{
  "n_experts": 48,
  "d_shared_expert": 0,
  "lr_router": 0.00246,
  "vocab_size": 16384,
  "lr": 0.00681,
  "train_tokens": 465600000
}
Below are experts of layer 8 (counted from 0) of a mixture-of-experts language model. Rows are named router (the router's row for the expert), down (a neuron's output weights, with its number) and show model dimensions 0-95. Each number is 128 + 24 x the weight over its row's rms, rounded and kept within 0 to 255. Numbers have three digits each.
After each expert's rows: a language model's description of what the expert responds to; "raises" lists some tokens whose logits its average output raises strongly, later layers aside. This comes from a sample of Wikipedia text that the model never trained on.

# expert 43
router:143134138130117182138160160090131109143149121086145185131123142104127143109132143144156139095142149140135127050137131072171115135120143104135146083127160099132110146128141141118156116128116135159149149147127135121152122155131129140109132138174147115069123125137174104090154136119137096172
down1:135110123130118127185106104108120117185159131167130135112123118092141106133130102138100120141134159173135148119147147076175132111132173118149103089094140100109129133159091094112118142128143119164156124110102133157107105107143148118115140097117176134190097120129112121116136146095101159156
down2:100136109156106083085151103138141123117145127102113138139139152121119142130137134127115163153099125130146120098107111115092145114158185114155128097121137106142131110063133166142147119105122112121127138155112159140172108139099082166143161166143130059134100083170107148157131131106131135131
down3:146123128115135172173170118133112176116130176130125146133115123154135156119131161138146109141143146142131170112130104142095117123095176168139107131087143089134123139102137144150112126098130082138145169110110105155117094113148105183133106110148155134176088096142139098110153085122130118152
down4:119115147149127137097131110131140105146165130142173169079149139138144137096134151140169131147136157145146121132136113128192165111115138099130104112093133137126106148137135123118151156160127150115154129127184191157096106127135110122143138143140092128131085063151141139142149107094160154158
down5:132142101120122151146118090129148119143144139137153138071129127134114159103135104089164158147159124091154134147151169160091108156179088160112130113185115128116125147160165122120119165141118135100144098107108132109132092160134118126107143104134080109146119117160134101133094080152162116119
down6:114098145140130115097129130130138151100178143106113128129131109112092145115125137115151143108177145134146134153138094137157149077120150160170077130116123151110156107118116117134079156099158117152206144128149178093119145144141105168109131135135134113116169103086130133154133097126113116146
down7:144139123122149139135146133107183083138120092148116151151140107094152150113137095108133144147112151066140109119127151152102127168123167097138127148111113112151139098145133069135146168168171129121115176115120133114093112127095134093130085133151126120166147128147118085123117105115176120107
down8:141101096092130157128137128116182112098141103138121132141139156141155131143165150089119063113107127136137131096125101101153088138141116099126139115068118116102113108134126112137170134118116106146121146125121132123141064110095136128115158096065095090129105131119171169109143145117111145127
down9:093130086179101126151132114120105096166158106099109159142150095114091099135137114112142128131137114087139122132112076125108089117149153094139141122114139123115110093118088126161105130128100129099105119178104092095103149137136141126092139130157114087104135103086167141093093147156123126125
down10:147094131148135133134113132103103130155136149081102141105159160124165150177142144122174122122119109064112122170177111130153141146115147126138083108178157122099092116129120153103118094137076153157112130141115136172140145172138106108124116147145127104111116142122140116162118119130125127179
down11:117105123098126115124159082105129090133170131155107164158131123136104093097153143105112151118081107124132077082144116137082124105147113174105134099136116157098116102139164135092103141134165113135119129101074127099161143121132126120115093144112095114130129123100124090094138162130137113164
down12:108131134156121104167137168092143127139140164129105125185155171142076104142139186111161128154137125134121127163146172164107087145105158109114118147120112123133158124133149142131136137120120106132117137104130122172116137146130128175116165156156137173171131134162134100124078136146119155154
down13:113106125114116148155137173138106101145159117107119096118175154137093147121079120095158120153127127133183087172150104074138100156097131124145176134128119124137077119139131150119143131137125138103141143135145111072173118105115131136101131100152142114155124157131120096115103098152134084126
down14:126165134106119100120119156160071150128128144123132095142141149135091175117093166073168115125072103102157110118116132160194127128126127172123117110163110131091143141116098101120155114126143109129117118118122151093129173138100153111119156168119143139123124099141134137134115112153121140171
down15:115116108145104076126112138092145099174146095128140150108102118155143106156117113169129127162144098110126150151144101136088144167143161128162090101129173116190134133103148121155133154133106144126115108115127161152107165107144140128133118096144159140094140101129095111068155124116161120132
What it handles: Column and heading words in stats tables and sections, such as Votes, %, Date, Rank, Location, score, Title.
raises: "\n", " of", ";", " and", " for"

# expert 34
router:138172177091118144108103162115149109158123141133165151093158137115168115135141119141163150103136123138097142142145094104153148096128088129139146090116098123078179158164121121119152124124115189116124106135142123121125142182120154106126133135158147112112122102141175127121108115094166115113
down1:143135092107122165102149101139112109144161099105140146119144121131168141107102097117174163151121141150128150067097147146110120174092162126167101125146102162089126109120103131132191182154133158131125129113127116111179117111142122125101103111110136144119118176104142112128157118121121129121
down2:081109144124129110163152132124111075119137118101127132125121139128090081130121126100139143128141168112146127100126089130083092173121146111106134096170125112123143102147109128115139174107137116156129124129109095111186121134130131147122135122130152154160134169129164164140136137122204115075
down3:103099096135141123125141116133174138145150130137121115107088128144086099121164161141123114173122116125093143153143096135146181139155168123089143135154116092174094129179141143120156141100126133067143116146113133134170124100126139145138110102108149144146097188090119158137133142137130137143
down4:126135134150164128104127115120122076125161128138152124107096115138125100129072109164108142127110104118173121156103077163186127153140113120158121098128115132085166145099115134119164117121125154140186118118131105149123171125109133168136132124182119107101159118084107145149112120151143145143
down5:127151125138127132128145122122122147165137150086145097144110132148154124131138134162120123121143141169159166151102152088193125136222118109130161140133125112157105142111059117129091128106101104079112111162141149144135110134154122131137120154113109129095140105154144122142147148134110165125
down6:101095127131134160096130161147090118141118135161111172150108118122139114088105131127103130162144107137112140111128138111152155106136122115135094099199137133110100123140153098114136109097146138169132124131122093148168133154136126111136167089176137168192119186135122138153154096147126126130
down7:106151135117171121080090087090119135111115143123125152133130099091111146125129116115110163105124154133128087117070081080135173130118155159116113154113142143139156117125178153084154124158105120122127125092107143144133148127103179157119141120150131131125157084115117138177108147146122135113
down8:127089124162140156122115140144100070142133124116111182126112140133121123155100136081147108137140130117130190112118135089133116134108181086116113132143103139163124110131122115126123123112147184117116077148121125153104139153093124097087127075154158126110110090107123139155104093120096138116
down9:131120143121127118162144108126124131112150150129150080143099142146096170089157135080133160141076126117139146096096081142131122148132110133111149102157080150077109147152136099137168148135126152151112129106153123129158086116172126100129119144148134159108142158074157108130109124138149128170
down10:121158130105102128091140122093094137148144121073154171113108082118145100133139130162159121134089136123093128118150123153094163119109153138132155149111128123099124098127151108125141187134132141125178156129144172144148104112117103092145098153149158164091125121171156150140153121150147096140
down11:062086136123091101139090087142105124144103126106134122112162115124128104132108130145140122085112130092122112129146142145128145138093133137150144109141153120143123160131105132143137154145142092152059158107116088166127129124129148156137113111112106081112105133152195147108121149074108122100
down12:127111151084139094107149140126166119152099090119140109170177112146121112159152153168138115133126130133144134129131113097106183126120136093171127111107132110171153118144132109127167097131128130103126181162134123151083097122147124129153118110155128152097137111173090081117132176147108116117
down13:108120097119106119121130063127145146142168163103125105090129149147164136096144153133110173168159146125089085147096107107179143142112140134137155118128077133132084139128130113136144198104171115113159142119110130107152116127138080117140114137132102126128099130103118089118137149123128146126
down14:131130119111134140133166135042139126103111108140089138107111166127141091158151130134094127146144115161099151174122116113124156115156155119110120146153140114145141130134146128136131092114149127123140140109127132097145186120110158133180085176150202154103143120109147138112113103127106135139
down15:115113146107128096139111121125121128102136142130148153129145123103109128134150152109125150128123104171118078138058116176174113119091160117118186121142121110125114095101161119102117149163135120161131155113132113131149110086133129068163111131113148122117108145102172128136092169138161105094
What it handles: Capitalized first piece of a split proper name, person or place, such as Lor in Lorenzo, Pet, Cor, Nag, Catal.
raises: "erson", "sey", "eman"

# expert 21
router:126116127115131162119137127120122121165117099154163140123114150070153161122138108113131119108131148087128161135165125122141128101140095107109181107147112106111155149166134141108158161182119184115154116132100127117151147152133126114116094125113133082098104096150139122105157200113147125157
down1:127149138133126130090119111109087116129116193094092121122144141107148143113113136148142191126130120103120140126121125135123120143084109118159084121155143125095095134117098133138162153131176102111098143096158084136196123166109137139091162146133130124101145098129125088111127101165132122154
down2:127158147154110078112119082128145093134114134112130120128137137133122160121129131094161118118080143146158157105108117137167151136136096114121087078139147124092110137099110137099103089156094162139151157103100121104139117173134123133122178159148088145181142163120159132142106128156138098127
down3:106147136133127141103122173133185155114167142141163143129097107125128137107172115177149112102131136130080119157155091146167090121136122101095132119132124131142134108094131083147125129189108154141138139138099144133141106143165098117148114102070136122094144070108139113112145123124110130110
down4:103078082132106126146131113147132179145159131124138124096117176183148156112135135143111120163116117148109133147136145145111147124108111182096089128106128149089129137165110113102170124154083115146164096127122118194105097132150134109113121146121136103132111133150107120142154131147126145179
down5:152174151144150120105148145118131149165093146152110117170100118125119137104114080122121136143160124169138094101158122117125123116092130099123102145123124132180116137109145120119123159107150124136111127106110237152086121139121129117121106096109145109097144115114110151094153119130096101117
down6:131124126125132160118131164127150103140120112149095090103165126117118186111123101143095164105092145128130094181144156103105129118145144139130126140109118101137128126130124127117124156148135164163173127164146088111100180146117126152125098127162135153164130175142107109131145194171149114141
down7:149085133149120111115112126126081090120099107153123134152119126128162102108141119107115107127114132099143178142161154109234115115109103104130076126157145164125123127144113121139120105138124141110100130104143098150132139125104142135139149148099113102154125050123130129101139119124100129144
down8:144117088124129106128116134107115133133145123125158135080138117146151117066117115169143116129113100179106108173140124165183168136123178114127131099124126138119120155130104125146121115146138133161097102154132142089096147131134075178151128127107072089145124150121103164134113117139127148156
down9:139097137151110104109138109140116071144127145121152166119134123117157143137100136134129142136126154142121056122132093124165148160096099123148107117130128136083133123147143117128114129118192102158099187116094134056105103133130109144122124120147084117111119111132180109098128121141162109138
down10:153130105157125116118164159147169079095129089102089102112143116122155128100114110129142117109165143132126138135187144119145138176112108131134122085144110145103137124142128112094093157125085137081183132117092121143116121118167147139109134130170100125117106158166099108107145110125170115137
down11:150137172142124108085155147127168162128148143114117124119137104133137173091128104115127152113111140115063118160126138107135107197069137119133104078127117104148102136104111135149108112116097127187110130141130112116098163125154129143113139129152131116114139172136112127080146171117143120116
down12:133131103122162097119095129144152122147167100114096126082116117152138126100139140136158127133103142153138076097105097177113159116186126149116110075113104120155112146157135088098160143150166111138114160140138157145145083111163145132173110138101130122148144128171101139125125144099147127139
down13:110160116097087137106123112101137123090142134134115126171136100105068131115137135165144146112108107121144120122085134109117110136109101159147110168131077148083136159116074107112115101146139107145139135147127156129104124130142169111095173114140139131147182108101142101166139124151168138165
down14:116126126126115119126110134124149089094133106165125148153125152100106098129139134131113129136145144116079139117183121106083089121105117136149143102128126145125111122152148130111165101166149132209135175099124139137099083134077117130131144164123140145170157106184152106146118116150138157115
down15:119151121114134088117156106109116109137096085145093123132111093125129107142183128137099095162150100085082135137149116124189145128173105114109134119170117113128155114100167129099126142084133175115119175123144145089102158147150099116145089136154143118145112123111146101111139128142115125149
What it handles: Latinate prefixes and the first pieces of long words, such as dis, re, inter, pre, con, as in fore-closure and diagn-ostic.
raises: "c", "er", "ch", "im", "il", "k"

# expert 42
router:105120184080148173111093133114142138184145161125135170155166156083136169122141138141127117106149149137122156119124129114129151120113124114119130086158099087127167163149096116142146095115128197138128120123112115099139134177116152115126123146139134108111136126143150152130152155120117080143
down1:108127078070165143137171091155154152130151123131146125130114129160144156151138131147128207144141138111117106108117095106092129121118153138153150161083117149151113108148133133109130135102158145123138141116149126115146119111115104142103130117148167146094093152122136141123139182093184105103
down2:149131130113141133127134100101118102131146116171111147133133143111142114092087125120138114157114127118093129154139154163077143123131172102153137129096117117131148110153197125166104158131139119150147094113104154130115143112136111086140096068148140175096109163104110157129154132112111093178
down3:157157144169141121134136132133140133131101132112128106134091186154123141117121113096164149158136140105115080127120152116216132171101079137153116103153103124101102108123128136149126146143124129154139111124117118113161135101123094112113154162159168127105109139111130148133140101107165155182
down4:078115125155113183140119079142145094122093150179129154148143122128139119136133112155114155111132098121120135114105124093152138154075121129182139150147116157131148126115147101139116155128118139150170133155114140148162089120081131121130162089121111107122145099140148106123119109151188144173
down5:187148143158160097130183149120124105143121144123130131082116149126132134133157139143152165098127119159143128167117139125159140112130178159116162099125144115180125104102118166162133201115119106137142126158132114116114160120124116117134119151160148158120136124171155115119154158178131134145
down6:133138107116109162120181165085126172170128147116130101123137107146124141118075100138181134147119110147069133135118113098170111153121110143195155137143123129138124137141144116125147115119118161160124144140181114168110134081134178141126161121149122110106140122153122150137145111117118155141
down7:141096123197126163146114149155161116136111169147126145145096146104122121140138085120119097130124146186100144141109140125121133185140137102108108089120133128087136137123138134121152173099146147128161090127188095142115136157113122131109152076161148133152144136141108116143129143158103121093
down8:108100131113141154130147138157121117167088087124094122136124115087173082147147100162078131139103180128164153142134127111135127138124140116152141135150149171117078086157154155157122085113129110091139162163185123134113127162156124155133130101138132137134124118155128125099146122159143138133
down9:126121132143146102062117146108124137132136147132151088114118119142066129129129135122171126112091120128093097130130097123133112166102146186137139149123108167144105184167122109155121154131109151170134143125111135148121146129143120117112103105129165120168096151137073110126140094148103110079
down10:140095123134128136101133116140102138119121124121143145097140097132142153136119154117124072135088098102155137164125107162064134101188163130116140122110149120101135119113186096144118098136135108152145161124109121098098097122089152127095130151124098124157145115166110116087088105162100113147
down11:101193129112122149118184166103130115071112130149140141112120116111108132143081106176131131135137141141133148105138091198143147147124125153112105117137121150159124172113133096120137115127165145146142136087146145168117101120108113127137136134115143113127134167181100106099101106136134108090
down12:127154151116124089119154106143127118174115139055139124115168158124170107117159141149155156142127131097112151125131134098091162181170108156141123071138115130175114139120139130136158156107116119095111135115127120148162103135113124166121140180157128139124114156156109106126127127115123179124
down13:091158106150109116121135143117185118118115163133137180148131129155135133098150122102140112144160168151144180125063160156105157128160103128146121138140129147127091129138109099160106137117135147150155118177151139169095121094113124131130101088119151143132155102131145080107105159126125151145
down14:124160127071109168129117137097157136147110117125114112078130125110135122132102137162109125125103123112166126137103156140118162135137136168150164140098159122104126071081117138141108172131140131157125162120157140116114111158167121139127087104097133125111118199136106088123101163151122110099
down15:140128084120104143134133183106155096114092179161093118113105141124148104108117130139117170117135131128093137117165138144158118168110155109139123126144107096179124132140175131144122102134128116159165109113050097091097115137104096127109125097133139165117143163107107142136123145141138120108
What it handles: Latin word pieces in scientific names and taxoboxes, such as cul in Ranunculales, ce in Clostridiaceae, Order:, Family:, idae.
raises: "um", "ol", "i", "ia", "em", "c"

# expert 18
router:129101130133112149113112174093150071118157091122137126129145159145117125118147113197162163116146143124136162066155144116195141124111118135130153078142126101139118103129149185119143119113098129157102128155131133143150120158118139105101112123161129130119150127145112122100112127093169113136
down1:115094140085168121140155131137103132134170133111141140119093131143130122128097111160156169198146091160085180152132142109084120156150160130151109093102130121129130109150135122147112100154123146144151123148121164197090139126147140128120119133117118129130141123126102119115128118133126066164
down2:165187109162146134137138167119137126149112112116106145178169149115149154117121114102144112096148139118187095110153150154093114088099153130135104130101124127142123102107167140161130103135132140110115144100134089163122147131083132201098152168139102106136135108138130128117098125125122135117
down3:128091139105117130149100150148173107164117135165112128133143101106147114139157180138112110114081150102110090110153115106131083116095122102144114121114120152168145115160149068113149107129178137133140100104106140126117154128148119142123111123145089100178125123126111124097094136075130122087
down4:092119134089122108140129099177117146140111121162134179117141129125105145128137157121073161121136124094153139148125110109170150131105160136136150107148106140092154129096129123087120097160168132147136107122130097142108095116102113125106166115130172086162104126089147179152099156118163115134
down5:101136138109115138134131132129121133167072134158149150122139152124183121129107140113117104146113104152158129145124196111122139167138166101086140093149104115094117159127107133121135136154119126100116098168137119143161173123140130151084165150191092140161116138133120118109122144113164089118
down6:117119087134149059136125136143148115116146155157130150079151075145073123110181157138120135106114133096137132112156159074098126099129169106159150136123135139133144103106134138135078118111138123160089125154146133123141166144137123116134171118110136135108134086119142145140138110157138141172
down7:130089108129157106136149136128180144144086157148141117113086115182106139123125112138093157130125116134124142124119100134085124097172164160125127180101156121134114118104123132131140140099082152117162136132103147133128146119146125117144134120149145096111160184137118167140156061100142129090
down8:122146118108131103145150130188114144137149116168171127138131103080148113175073127147122085108146141117138119112114100140115109154113110111085109109151102161118154119143096126151180112139091118113138140120115144132154109120111181167096118103101115117150089138174146154149125133128103104156
down9:119103117118120120172127129115138198131123113109118067140097200114137136144122123105125119180155141112138132138115132103145125154104145142114102163084137084154125139135159133087124135120158110123106107087144147165154122152107117129155128112133128097106155106115147118142122173113140159181
down10:144088120136127107157128154105135128090138101107142171142149167126108177105125167121173136111111111120129136132131167121103105133161097105128135133164104178118130132124190131158158099149085133137088172120121129138123150137091116123152126113099123141098144121124127135094121052140139142107
down11:130125120129156112143134124147151166168140127096165133139139116103126141132113166126136129141158147122146122172123114153133124147056121141154178134108114130155140137111150127139079148112177092090127142166098134143123108129170114139158117088091138133158145157166107183111159173142114110119
down12:131126117132137095163097111163109113133129122078139151118132118150105135150084145114131118120176111075118120069176113160104117136179120110128141146107146113132093142144144116098106136144105163113141159158114147121118102129174107103161105094105089145069149106149106117102114137133126115141
down13:113139143077152133168158123124113158133111095134135128095129082186138094189124128161135168105105122116109105114097115142106149093143132108119114113147119104150119159153139152116165080166177110099134120118130107130145125093131161105109121140149082111131132125115125113127123119127085117075
down14:139108112143106143153127158112120121130090138126115143113133109135136106141063096134078157130109130122084089127138124113072079134111130111116111094108104145132105131090169137133119130125157099112136111094134144126145127145149128125140132146048098112148125067123113142109122168126151073131
down15:164127116126167122121157134131074128112124156102114158111179101168149132109111138152112121118115125101176181151153142132119120112153131116123076075132119133127152113111107191128078115124111139177130116106169128133103128127118135100114121119132125146118123099115147160075117153082143126126
What it handles: Spaces, zeros, numbers and short headers in pipe-delimited sports and results tables, such as W, L, 0, Apps, Votes.
raises: " |", " on", "oming", " of", "ion", " in"

# expert 3
router:131143122091144157121164140113130154121124136122135130088135130124137150120130135143149132114132108136124166071127098095153177138120129085183143099201151084120118145115108113127130085111092142153119134150116158122145151143100136083117128155156140085111088097174160106144133123120157111118
down1:141119040124168114128177159108152143119155123135146125176116139098122119129101063123123132158121084110144110129120118119080143089143151108105111156164160117142119101142116151111104157105133122123137156141141161159103133139153133159133104132132117153106102153140107134155083149152123112129
down2:117115116121130131080132164123141135135078151146103121117124118124124099158151149115097094127106149097077109143147138101120142152166131183122106124113142095116151133105160124111114132187125135136155123119137070158136130109167147119146152154187103118128149169118102117128092126083107093145
down3:131147102135135115126133159102123147120142133138116137169143108144181175165117112110149135153134108120148078151122134120132078158151160105105087146137123122164171127086148118124187109116126134175125126134123101143142147139066148139116159124138122153166087161157118122128144180136128125114
down4:158139129133136147141135123128087136153097104131149121096107152098146150124144093138153141104156153143112144193177164153198126132155128119105147106159096137112145179109092133103160122115104118146107132134171101107118135124127180167091180123129134110119134110135092139131130145129136145125
down5:119119158101110128129143155115068140169117111137133129135156177141096106119091097140131105093115120128103106125190112160155136128130121131088107158195154179100153156120121153100144171127117127133140110151114110127155090162143149143110147139100164136124141140150113155103101143138148143118
down6:121084129113145093103102116088115144109134166140152094130123113120143101099118087115108092127104099109115142132128108156049126164094103157106131145136137131141122131106127144095150138138134122126206152144167145131131146137109141134128102074140161144127119111085150092143149148135098154131
down7:110118124153138076156139137107125153134108124115096152134163113115150110134110119090113098166131158149103116137161089138132123117164106154124147126099122122126123093130110152144082109166087130124138090155083090108150146142138131151125130184106151129096181096154135140074127171123113130155
down8:127126114118139121119124120110123159108097128144113098124117105119150125098101114161121094179116139126154129114151093108018095144159149114138101103143146111091124116089114107152121121071073092118114095137099101144154134120133158113122124143118135121147115140130144111147161103140123152144
down9:109155144119140128146134082113166098109153124121134123140121172178121136097099120169147151114117148158130124106156097090175126107114121115117112134126120126122159154134084109076125149077122088108125147153116113114171161152147102173117152170122158103118141096083128141140102133117120151109
down10:115100164132157153128132123113100095140179149156157140146159097148127137090126074113158175128145145143136103126097097183178114112127086134125133123135125132134126159151127155086109121143121110116109097139143125123142109147104110106127085125141145109117146148092173167097159163154115102104
down11:146111099150111163165157144123109101160130084122112121160164091144122115126128150103144110069125133123143108100163086120141121079114095126057123131154151161135118126104124126120121145161122124134140113116125111073121134084141122177122151110134150085117080130126133111115115138102117105091
down12:161097135111148143125172116125133102129170123134113114151153140135154125141131108125123115095191136132153127138136125141162119113095130074131149108149167107182170127155136143132117177161098113113196129118167127117090120114118114149135155122132145157111142138139167149130169152093170130136
down13:137108188138099130096103120155156115134163120135135136130094138134126119132179123135121177140189146118151133127138120143119075144113121103112142094162115130132114150152102137123159123160133127131092122134098156121166075116150095138111174120103162155096129175111168130166135141130142092133
down14:147098098138127107137154123144131109142140143153127175183130148128089136119118140147098109123140132119120133127153101144146094145119169126121145108136135135143115165123128149157150145137165119074095176082139090109183165109145096138120136088084131150111106079166135121139130143176155135113
down15:166151173130116104105140157113135135142158145114133134116074096125122147123176154069094114118130129132135103100135113133148106133132153129154094100129113156100153116092129159128117152109135125072113082148108156133133153124155106153134131117106093153153086094123144123142078178128106110102
What it handles: Line breaks closing a list, table row, heading or paragraph, usually before a new section, table or list item.
raises: "-", "N", "T", "D", "R", "|"

# expert 12
router:119125142096135132143129155144138092166109081108163133137154136123173126094121119120159146132133118124084151141173122101136134131136114117141161113123104118075176140151119140099192154141127182127104128167124133127155155119152147096143106125132124088120105098150129148078148157102160092147
down1:118141162124128130074122137125126122106141120127105126099153178113131151131157160111118123088095088146130134110086132136112177072112169122132126114171127104151138105069131128102089112125102128114116136158100124137123180107104113099099131157135100136129140144126178086128119173125150112146
down2:113090135105165115122135127139119131141147113164163104108144116147090139128080137147120109114144161091126126092104156134104082120113158114138136119145112150132094129150103151127103138085131120159119097158130097144152183138160099092151171168134113141124130114147188128093154145109174127097
down3:119158172104138109130128126127116084102104111107146119083122150138132158160119124119156127147144164079096119148168148146090094137088147163152117154100099127134173133069129159120151112139127149162149150129128107129083133070133149130104114150147136141139113186108131135151131138141115100134
down4:166132149130142129132153183142105169150123169081106123167092110107126100176118131132110137104174137103127199130134125116138127145157175136112151149123140113185120117141147148129126144076114126102109140145116112124144151116147130123116132127143168147117145148166147145130125104130139144064
down5:146172108124152137152109137094119107133164141131139150103103114109137127090156127140125132109082127143121095101132094157155159120160152147098156130130166114159135124155167104114157117150077139114087127086120139103166129095092076123138105081123134132093084122125107165108135114119160121136
down6:130118095102124097096122127127149123121119151141129135152163122105110151154113112136159132142097127148130136091129111137087130115118126153137108141088078126083126134128126171100211156127168109127140126107136140106181121135113144161152129134149123119187113130141145098184172141108125082127
down7:109111144117138111139144117152177147165107160084126132185129140109124146135154160151132132134109139109146108147150081092153119145111123169126160124097123136131116107150142148114102148118176097129108108163157165146141093146066103105113110116157114103114128123164085142123143176098127108107
down8:114119145135105127110095127093118132114105146097130157139142106161183162161147091151089096094107119150134123114094117118142115155166099125131191122116118097101134121100105090115069105133095144110129120171139101156099107130125120090107127136125097116138159148151096103132115130141097141087
down9:143120134134140126154107085105098143116127097132110128105141131159157120122094087151120116105122133154112112133164122094131131105086107085128176144126131106187143109129169130165062095142130131141106158118152136123129140154112140162115107139081105145111086136181134153118133182115131129106
down10:131118110148100130096094107108159125114128139141126131119119160152132109112135151121148139146150129130160176129128103129182139093144123063114124133143108116146127126119150102145096137131129138077135125099124186124128131077105130137122113140140102122093095063094093122151153139090167141187
down11:102112121127140063119134131131118144135097085114150129111154130079131122162109109076135065087129101086129134143136176105129163143130145135129150138141123118116121145122137140133130129141128142153114147062133126111082107111110102106151139122146104122074143113104129142115085153163088135166
down12:114091167161130113098157102131176065128109107116132136139131118128123128184154120123105108085113128121106142189130117135117097085116100170166132151128162151113151154093155152131098132113098101165165116124115134136123111097108143108127133082086106109106124124113152094118116130109129133127
down13:124168108146144134131101152156122107150135148118120122155109138142129130135108101089137090126115106113116103169150110170131135145137131150106130151136114133109103126135086124114137134127059127106158092183111122152177104133114154114174145146064097152089158169127154144136097152101119115156
down14:087085129103152128143135087158125168173075125126117086110138131145155146136134137097113122127127130112094071141125073121121134139140115133098150131119104121141141133133197139126125147103131118095117139101119136114107109122159089109166104130109128154133077150090148121077127153100146117104
down15:148147131135133173098121136132122124109112130181105144116130168119098139126123088150088140154133120145127105138136148144143146127104134176110094089145149130108132124150118178134143160152144104131138126090122131070129176160167135136110123187087140127139131142137098143167133068161162116140
What it handles: First fragments of words, often a capital letter or short syllable after a line break, quote or hyphen, such as I(ts), al, Ab.
raises: "ss", "ms", "mb", "m", "ll", "ch"

# expert 33
router:131114148122089128121111155135139093157129118133163147122116158111139174102133102158139157106120165124115169110150118122189164106107135122129150100141105068117167129107126168115170121164101145139115088134089132104173120182114169114130107140119137099135140121142129137120113170131167123124
down1:110150102114135133133125074170133174118139146097126088119120138117100076140125084145200128151143120145131148131150134102131114104137120136112147104133102151125173169121082124116098132106104103087134108141138145128149088152106148150128137130137128173145126141176127126133158107185125122163
down2:117157122110133112109143084100122095124142118081140155112127173127143106103117100155145167118144159109102118127141114122135097172094122136153093106116107130154129096148125114158142139140127121117194140119107138106164094105073092139141137108154109110115147097142135181095116134177122161155
down3:119117132115117105166139083123131148149092114102143122131113171163128141140148167151125134115184141135148163181090149085163125115142114124128146126133135116205139139131124097159081104119088106102138122162133139129122143130113126119162131158182132119098149124122179136146126146154134155109
down4:139131136117142144139145120143158129124122143119169160118175095113127147163163167176106089098132106113089089083112146105139095118105120138166161150136142135112088128114141098105105101150141128166113138113171126131145113124138136115120146108079075133135149124160128115099092175135113099096
down5:160123132105079128128100107164108092099155115163118124121111118131149057139142139150114143106172169137122153142102128115153141127089160141163092145100141118177133126107135145124164122117117111136142160140094140127124136133134135119137114123107070090162151077143153118167134172095118127119
down6:075173154149140117128131131127112127141139105112137097096104150114138166104143107154121143110104160163171143103151095131140153127095115130137177150051151113107126127104090135152125090145122139097102126134134079144136096131110124159130135152133130122098131121080179145132142119118115077137
down7:125085124145109116095106134138134097081138095167135133124147160119135104162152132106132113161101100145117143141108113102105086135102125116109154138110135125100146127082136114108126128125091138144142135123111114090094131122151178087166088127132124104076182082128135124104123135148089121183
down8:150101149140131171159146160121108121112090104130080091088152134101128152081106091129162103149107115146152120153124098154137136135138118124123141101131122156123153078133140093163126130130148137110079098142185116114138132104112122150087122134131174129154110185117114121093113102158146126127
down9:121153171128142167115131106097122167160110126088131147133140110100140123146133152145115120114104143146140101111128087115135149138135108105154150105120140124122123114096161128143093107174157091114145096113086133139118140098143155150141087161120128107092128140215166079134131158136140111165
down10:141176120114155148139103191142164144115122098136143166147129153122099129138146126096121119095169110123119112131152170140126112118105094133139133118126139132123112132090112130151138136132077118172130108079096113120086112083169131171132133142144149097115094109149073085102159120138136108126
down11:147159115157097146158100139116127144090154121150136115101078154115102123114127123100151177131140088145118141136071181161176118165108152123112086111159119138128144137138099117122168123123129148145126105103092118128147167102152125103134129147120128123142150163095137153088113094105156129169
down12:094123097128124107095114120143158136139114148120158104125144116139088149128157124106148117111120119095157047148147096105149141105170124137126187143115131144123144159133109120137110164111155107097168111135131176127178100153116118128108102114095125131101127113127111150095180136166109144159
down13:131116145110138104131153123139140107082136101172112143134100149123138129150118128150121148129160131107138095154144137135097144114089117116112154103125147099147146132107183134152102061133106124154124096113118116101096139093081153157173103142128143093141132156080115166135119109096189105116
down14:152134118143135134103131140092134141126118142136128121120088074149136154104140101079147093167124103143108076169116090138176150100073159116112158146137135131117134102095155131140118168103149154140112133145111166102089103106133128120102114094102084120101119141122124152098146134170145112124
down15:104143114127123164168119169133151165120133128138143134111129104120092072159150147177111102118150134116144132191145165134108104117137165110067144159116179121177139102134116140128128133154143117141098095137132082136110142139126146145118126073089157114137119123152137148114110116113149134098
What it handles: Opening consonant clusters of longer verbs and nouns that are split into pieces, such as acqu-ire, dem-olish, comp-ute, cons-ensual.
raises: "am", "ound", "ent"